Weights of a small mixture-of-experts language model, trained from scratch on English Wikipedia: vocabulary 4096, a shared expert of 256 neurons.
Below are experts of layer 4 (counted from 0) of a mixture-of-experts language model. Rows are named router (the router's row for the expert), gate (a neuron's input weights, with its number), up (a neuron's input weights, with its number) and show model dimensions 0-127. Each number is 500 + 50 x the weight over its row's rms, rounded and kept within 0 to 999. Numbers have three digits each.
Before each expert's rows: a language model's description of what the expert responds to. This comes from a sample of Wikipedia text that the model never trained on.

# expert 54
What it handles: Acronym letters in brackets
router:439532566441464571465499556534438535552507498501474515514364482446432569630505428477453576479434509474583512498482547495436589535490449518548523492465558447601553572515573527482558503455485528446474562533510609608563447509492515460552464544566549524488490454561472477496431496499477495502442515484513474473401451459452530458604599488483547495518559519518511523381527388476497488441512
gate0:510486415565578527541444530480523466465448479466474460472508534443595455567492537460554501482551479520494488497510505519453488465528433456489618389475544432478453594535511518465457475434503461431411560438534468546519442565508560492451503519477534419456490547402590509468511525480560469465520455505627457421412625501436479546451481477448435480496586449474541477452585493432617538502481
up0:523606516501532466460520533473501487544498533476526571508465557496553491502495475445477443543495572611546546455521568516466520473568514477403540442525499425468524499483575580457475449436522557479509596562517582500555505617459486515587468554623538417496472449521491515510533600578576526444488512504544515479488567464515445588567540371404457505467509548517442477492519454443629513543491
gate1:553506548580485462485468490523488438595523562475446481415521468433463499511469476466542528482437493475523551507464595472472547500544511408419560538546469526393520559473478478451513494573393568494441581557544477475488452493493522560552521485518600559472489484522550433477502421430522605521521538468493560512476463489438454513489461421555509584442524458515534516469473437519703608466461
up1:536594415495507460607533613346482548445426528559575595515494492426496532432573516530445457411442493518445514502511440551512455381462525467510548498483468453433472518521440547583505476431520364427511466439490544483546457484507491526459507528515543496589503546526525544401489517502536394560512457593476507502482517487461523500490511485483472478579420498536521539521400505496478544552518
gate2:585497495509539482526496567433535512500493451576528549552461506544477463564574554461472510525457547497559491487490591532488507454567498408522472418456491527415440573504338446527535528439444507539430475459482494490420447565566488478490565488469598491486517456553598555454460490487578456482503509450573578525507540466434464539417404413530501512355520439485509465528550499471609523535507
up2:559447426551471493472464506450486378557530455611498557474460502460484526520469537433504585463389546500472427556481503579474509538514437442599510413513442448535510508507504450531476586477488587478455469504566521489453429549577468501487584480510581471507554461528552508428461465608551487562464530463586559461506581529452553462446491453450543554470547497599563492473502391442541568523527
gate3:581518507489588512585478507493600468491531458531422498489465500511501422484579511480448470403586543513459409429404485470479508454486496500469524493498514433438454563462544445477496541432542522526488564511495503489390477448553487511533558462462529457530477479541577494490550628500615461509635450490516528390475471536495435559489497543471573388377470499491459490501611435544513517476496
up3:504403404551498525502484426418616437393587439495466553448449531430502461543402559465465573564466466541465509502445553449524513451506419453518533437537558567527468573488562457465575465544585464448506516580519498558478469508517568511559485499489432492500477474541518502433537566477493368472499476436455484435475440473504508463453502498512577503476529594585601460516448430505558497472550
gate4:494455466505489482507418521445506538440521471458479553469572532501563450450562456456542410539443456467469450450400488536527452572592500442483478466527590506472465555526525530420399545562587512545484582476474440507467548480477464561465497492527495480454474457436605489450465542459462387528550622523522523459420610471496498584418573503458510527463522484412430524578546482533511512447399
up4:502608493443546516413519428511540503519514517539546538520488523555511531505479531499545424455507490530465474517457409541463537493456483542521492465495490435558522471474402442526462571505522574407551373422349574572495531507560483461511440560482558549482553557425532526491498579604438567488518394478550481505532529517546458463553455594482488519568436452449578474532545584505429481519418
gate5:523475482547506443522508593503461537496512492409538488431494480511489504446496515405479537597484476466561459518493524454504523483600431472405561506495546512500540570551465542517532462545476527490468572513572496476456465555463463575512574410554457465487433491567453504481449544412532516453543578443567455464485582399519496494467568437621493488384439607618488551503477407481569423499469
up5:509525456596412560544586450454522457440556518430548507396504456493448503473507457467450459491464493480419532419466380551548437435490486452393462514477479514558538531401432562512466521535602479455536481482462512417479478526480508512436510536587481461528417586501450511514514485488534547519587478524483566402454511412545441487440491491485482532588477477608522478552487391530571560520537
gate6:525446498488606419549534538512520520427514479426554470468499487493415469476524467388585481506440536494566488470461519546426483502589536395494523559494494537469468570485401524440573482448496532519412596507477483509429425495573444477475453438571507490422540512581446501484479586454621477552518490497550526486453564409441448513506442506558616516517405537560500473475479470499579469478561
up6:494593542601424466512473467471516435506360444445488598476480512516524391495446511501597480369549478535556556478534463480533432533524497450394491479469498542570490396514491530492496514425492550467483508582521501409564463498461546456414466494447472487519542596479501576461536434517505535447447538423610539489471513523537495446521460492605453591468552458443458462522478501539514451548518
gate7:605566496532472459491435500439508463538508497395447523534531524496500485493487459440428410448524508510481408574525446472456568518544532528438492469466485440549473525465489537470488559499501518494457506503512455574423518557676509469549411397474496485542506490488496522535621578562528509445615508519553500562434550455442434497567526514444594566488472540427419421469499472479504525401445
up7:451464494456588493501462359554549573521494540538599483497517482507511488517459537525525415502557502579579545406480473405456428519653475484449483509512425501482547427484580421540547471521501621481545514499396522536509532461451496477457499518479547538425517481549459473450503503541405560580466486517502533497554457557555561504526421568536445448535525453495500549538506624532474528537425
gate8:555516444533458513448498547469458539506439403468525546396509442406466446434553541511529477500495474524484485446498483530419507445489505391453582487476493495415513558439478526523470467480522446413435527554595464408522481516514502520589604480528530439551522516446547485510479522535513515525555522452510590449554505439588421501406547433525498568472391431642473534497498410527566502554536
up8:474450390421476561570463455525505606559527581415460551531497529533483568466429472503456435514475470535460488480528445468513501503465454513464516521422484423614540521531490469466432524549552527544473479389465483510487484541565516568498442538487458510417530470533585479556541540494461544436590460543370480573437493568645430549551512450415474553494441510561497456575498503453513496454514
gate9:543490491584478520503410495470436475464535505486492559437543540544574505481548366428455496557568450492500531607511537420478515479431530454487500439454576563486539627513526496566502466545530538533458626589531450547517440532453408438483497511514539436455487515450544492442527517536592380492486549368560499422516521483453422494517533458471459533496490541481464492535502467508500424524608
up9:502493477480547488420486409551478403482450463479488583468490553424529505521379534474481487535514553543518487520496544609605464510488587523522431536584470551489544506543557450468452528556466553531460476490456532489534478533597489476456449476437516592494405520567427497515534526423401454544553448517435480488447480495475521455457418487624471407460533450444513545481435580573403441463523
gate10:535580568524538520476426393472538441439490462464579525486458464480510561526494575449532582535534541593487512500512458450520546530426535455517440483490527538480412574472494530403468482569514568491567461595572541498585485504561465570398511458469592516480467463545497500416463503411602527462474528428491477462537486490421532563397546486542482519571471552497538583440440527433561418516474
up10:534531571576512499495498494373464502450442468465486415416428444419370511528517464492599577533467463526494498494495459445484543534468372449537521531474519577432438575551496577418500527469531482492487536534558516518516351462515509484491447498527518490540478456570515444409506417456494494557527565554436464445497520482483540559426502443515553469489468517561524523505537399508566427391497
gate11:569604496461625446561451447504479501419513460485407410423498553549527472476521448557466422502563464457574429494479529501507453492542499482458546489438580449487532533495551542477466421568402529574447462520585502401452571512570430457497503465526573416499485520551488511517505491448491460433541443461571516431540611557547476504557470530487519459511484496408422519429567519530465547544432
up11:496589545492573534585432433577427521532561486489486370425514570542570614554467488466439526429504525533556477473534428494449515519497550532445442508496522446554476516504550448444433462544486519520481475535523536474502505534501469495538502556453441451468390483479518351528550568501486589502536469557550491464541463547505407526565574503514388514455452506489421583472454442467564466425564
gate12:572556590577525503523393510515513536482529551479409428477486529439559503518572511524498539530455491485512550405457633491495527476521462446510530512446567523425532547515502570430509389427366503583485560516535486430505426459500507558474599533486577442511502437541448463527522430477619520503558595471442549420463499496518452546490478510519534491438526439487551530517486458554494498439400
up12:471537446471507620484449441414573462515491495490521531497551464476519539489476476516562440551566584519544447565476495452532543473538559497524494464523456439622505507609532448557432571502572472546476443595455455616480589557512470482551467535520486585519432600469480447529468596483425445485469454602541498525505574532469510466465490583509478500492479582438421441463515569508516492599463
gate13:542463454450622519459492576461484453541539493478640485468422499493478480564506558550466506460424551449452508495448575536434441493526479398463463474426472456424409570520437507458492442479545475437460560440407493463464450529592438496448526490541462441472490522514527558501408544531594566536538537516514472508462531443554412532448458392538471484408419485411525475504514510511567513477559
up13:523492514407442520449414440489577549550475514418488541474511496570502498466498470524500509555483422518530488467598494493561475423539565520514469451449489519637471370513511485551534494551489500498577507493464508568535639524438573535523458632539442535373571549440494491475530443510442553464422508491542475549541519524480518528564482467517454466590508458528485517493491539511422507636428
gate14:524495550457575530498469507541510496522552456530508469440512537524505486601458495362426497543371498496616474432458535554510493468528501402360544533562426415459491486501414549600477489471481463482531493591542488498504503500577425508540493450528592557484533571494436540552513587466522532476467512409512403531542520455579398524497469465518525480424514488574531509452533471441578512507490
up14:488488455492574495624555495503529518478558504573492590471476412511548447503530408492421529496441471525495484505441501452503442475551560619466579532462515434646441584524504467488488522419562522546513495519571530435483553504605462406491494508496434482539522460483552562498414429580519505455433491509630546459453475510479482518498483531392470475537493452547520507497531530365510545546473
gate15:586559445463584496448520547449472477433483433512520448489507521457476396488504479463461504493509521559542573499539465454435452471479506406484524408447544565446570500470468529506519457546479652508440474520502492489564431569443494506533603538556501399522501548533488540479581495537463521532550564535486537499482469513551422639527438534574521426481552431528563443554490470568619591479506
up15:518501539588393521450538480590475450498492583544483540498492506513539536435410572600506413532553423501510471361444554558608546574490509591461535459569523492456517519476525472510535515424543488559518527461355473457437502461525542440495498467456498624505470463495455424590451544427519517564529442493396428484521529452496504524444461485473531492470548530468512448558565526490507443507506
gate16:525463544524503473490450452488470496489438459463443470406471490485463535585494510456395621450470540468502441453427486487549488531504504420475567485483520532454437570506470544436459508530463497554513474599556463413495441469469452503495545476530479450603431483539410438461539480418586460545574523400505473501555455466464425489412532478610522494465519535447481543424430402484633531450539
up16:503472593537458520516505483535450548449532481476512489490478470465476487528594434467518561542507442447614447501412488502441555525531467448443538562515497525506574526582464477532452501470562469567423609461546501525548513498421426456515514469582517389616468426488590428490517439470516463541564494546473517395510508533509473516525529438482549552349505476491489492451451395494622492453559
gate17:541545539573559447518426576440473469449413473423482540429442537500528443534489562464472566509446527474565467440481584413504480506548490429543578513485579410475468556479496557493474497592506516551531486546612513455550453541528482480452440378535457427487543465463583567480591497487516466497526513441561563462466546511394465519505467479555546454462547419469447485452473449466607417464536
up17:557551525442522522584601469520479558424546540451443557491534539512491585502482539461529446451531491505492375515428478383541569521487507595545499450458516494511581566539488477579454561478464530528488530461470519496447572502481497587560528495385556399430554458427489582449455499537481491473611513497562489511563506499504384503508557400525479437544517451512493615519483508469511457444435
gate18:586570529596512482446522558506469484550502438502495506487513549473504572558374454432529522580478499502511406470440521478444460391595481482435542435562558462457442476517461549506486484502521526474455519566502413496418467588492548544465566440477573542419464548481553529425474462561479486536527515428541516406442531432546450527453565416526530558477400505430504492560560452507579526581468
up18:490536478534562556536524527460428547502478413509463534418549464481469440511502442400537512531463488480532449537538388440439531581429469482579464502541513406552483554617554598491555449544524422512487504555522432548447481514537512559520398415489518567437496496452499559473474456539551510395464460498590518516386531432473484475573586482508556511425492619522489532461481486553524539447508
gate19:563440577508533453480539540368472373489467500494576475448502495534560492458571458443586529529514558508511507528582557488461500485544581431402431437487529553542443517538568540485559551527459576555494561493559441457409443503484525504515484527535449468508471483506519612473480434487564497503421591535538551515518562528507459587475439505592466407505540425552372475560537496504455464473499
up19:529541548503461557451471501526475403435475431519552479448519533428514475481517563526508604427471530559488485478407475530458522486448449540462441565492477575528414443538539541495521507469560512406508488460488532498509434438479523462608449528567501472472455511554593465450472450426584470590550488467526460451419553333470611487476532486472422491509525545587498498541455409531457460459586
gate20:576539446541481477428459542501459551291480490455556475426494504411458510377521493536512450538517448559505495570544538471468471432442497478478508429542400526482520535485466516492518369428436509457558543565510443468424501498550499510551470478523523448505504466530461488499516431541655523499545512489421455451500485469534454540548546546469553506538532598470463395447558471525542501501551
up20:510568463533525590554511524456426451469470579455483560608501417509517520496467574522439449466429530610462383517488425516513483520532540516504480492489528479512453463536442566540502464574445599449414451513367499547556570511434500504531472440530501511423407521555436545540488539474450510495579546515429489473472638503507550455527471502491432497510524503618529525462428534486552569548552
gate21:489552537475536502534507442439548507523452462479512566439487478503536525487580471401469530597429503536471532446466494556576476409524433364469483532505487539542502561450505466523444491538511471441480564510529631527506470529519403505473446512444550585384438546420570508436481496467619443512445589480531514474493544501459552626508508457462537506530458526544452483458440449457609451555454
up21:467541527518610504549536555482452515460501501443466409405496436467422503537528495467492657452412465448569492495494534502491507572531498418482539528476494583441451520511520639526516476487542434470515625536594434473467415481454492555493475514472552464537420430504485459503527487382562476553505556458460514470514431432504492473434530534540513473521505571561545469544458367523538493437510
gate22:510516497551482463423515462462543483415431464373418501461491528492527505486494556396414519540453540509404486562510437413443476582453496434537564499464416493529530606529535505553426512557447459455457507564474508474398504502528529499563463444492527469426529504406464565501645546501554518470535546527499562481483531517498419440538561532524534529529389496487393553482548445538557538544484
up22:500433460450561511516447478586510458480489510565414533428518569554560546595478491468534477403463501542487385534432433482512447509519509568547483477497537503527442481586486414565569443531552569466508489448506498359517511559442458518488448541470508449539524478396665468493568486421522503595397470445620492528531446444493465455499495496414471513500454538508487552487527499499477489501525
gate23:521450492562484452514515470370451454458498394461593416460478482479439514515421493426504580461445520532428512538539510524533542431488470432429559474492447520423432579545441568468489497505537457482518545520616537501432507570539494514456521452528519508562464476517490472453543521574580431573575554576467557417540542489570465516356495422546558441525457507533528490547501410466515450482549
up23:452445483550484469410517492607420474429459518486481470458544504516499472575481589456554527523458464477588441499526439457543468542414436480490503541501479503476477505467563474397484573483475449562477352542529461427541432530464422475471477506545474454553420581522467567555459450434523526518497489331456514509513561478498559419487464427530509470385479487468499465591517474452575542536532
gate24:559470529557458484522501540449460466554513529438523489369554406441498518480457528449514544538526519501503512502413431503499515517587490476527579542499546418453461626519504551485475498488554423482460538478541493504481410491502464451541519411540461458555434530476398492504513383464651514545531568417471518437479506461468415560480542431527553570466464458500482552545469410522610446427461
up24:463583478509446524422482535504594529548456574516571566539562495520573517558489445415514427558524525478521546452498545582497491434526507529514500583451603417618555426489493446544468487482514482473558514496539559589496522414527546412508454485503497545380545541496472524502461446412420523477428514445544488478433529499533412547555539483535535543517463462483428546486460564508384500493386
gate25:494433551539483460559448482523392487447577504511460496399469413505544573480398443454458553515459433463538413521490585493486496399436510441532477461504561455470420507490499424419498476520517563512453557527517574416542512578489423509531479412502474520448453501490494464537561570497535491520418430553519451478456554538533379547528546542526573475558465464518489511508452498509595626456419
up25:536563498476453433512479558521462453466523492511470469437419512477498554456510494505471535456474519566612421540506560583451521458496461548585491458529577450463524474461484503370540529500515604515500493434511571472467446476542452499543528453527535528561603458560547470428532560497521556596451479567505405472536521598475476571553535634408525427507433441570439538480543497477498492453394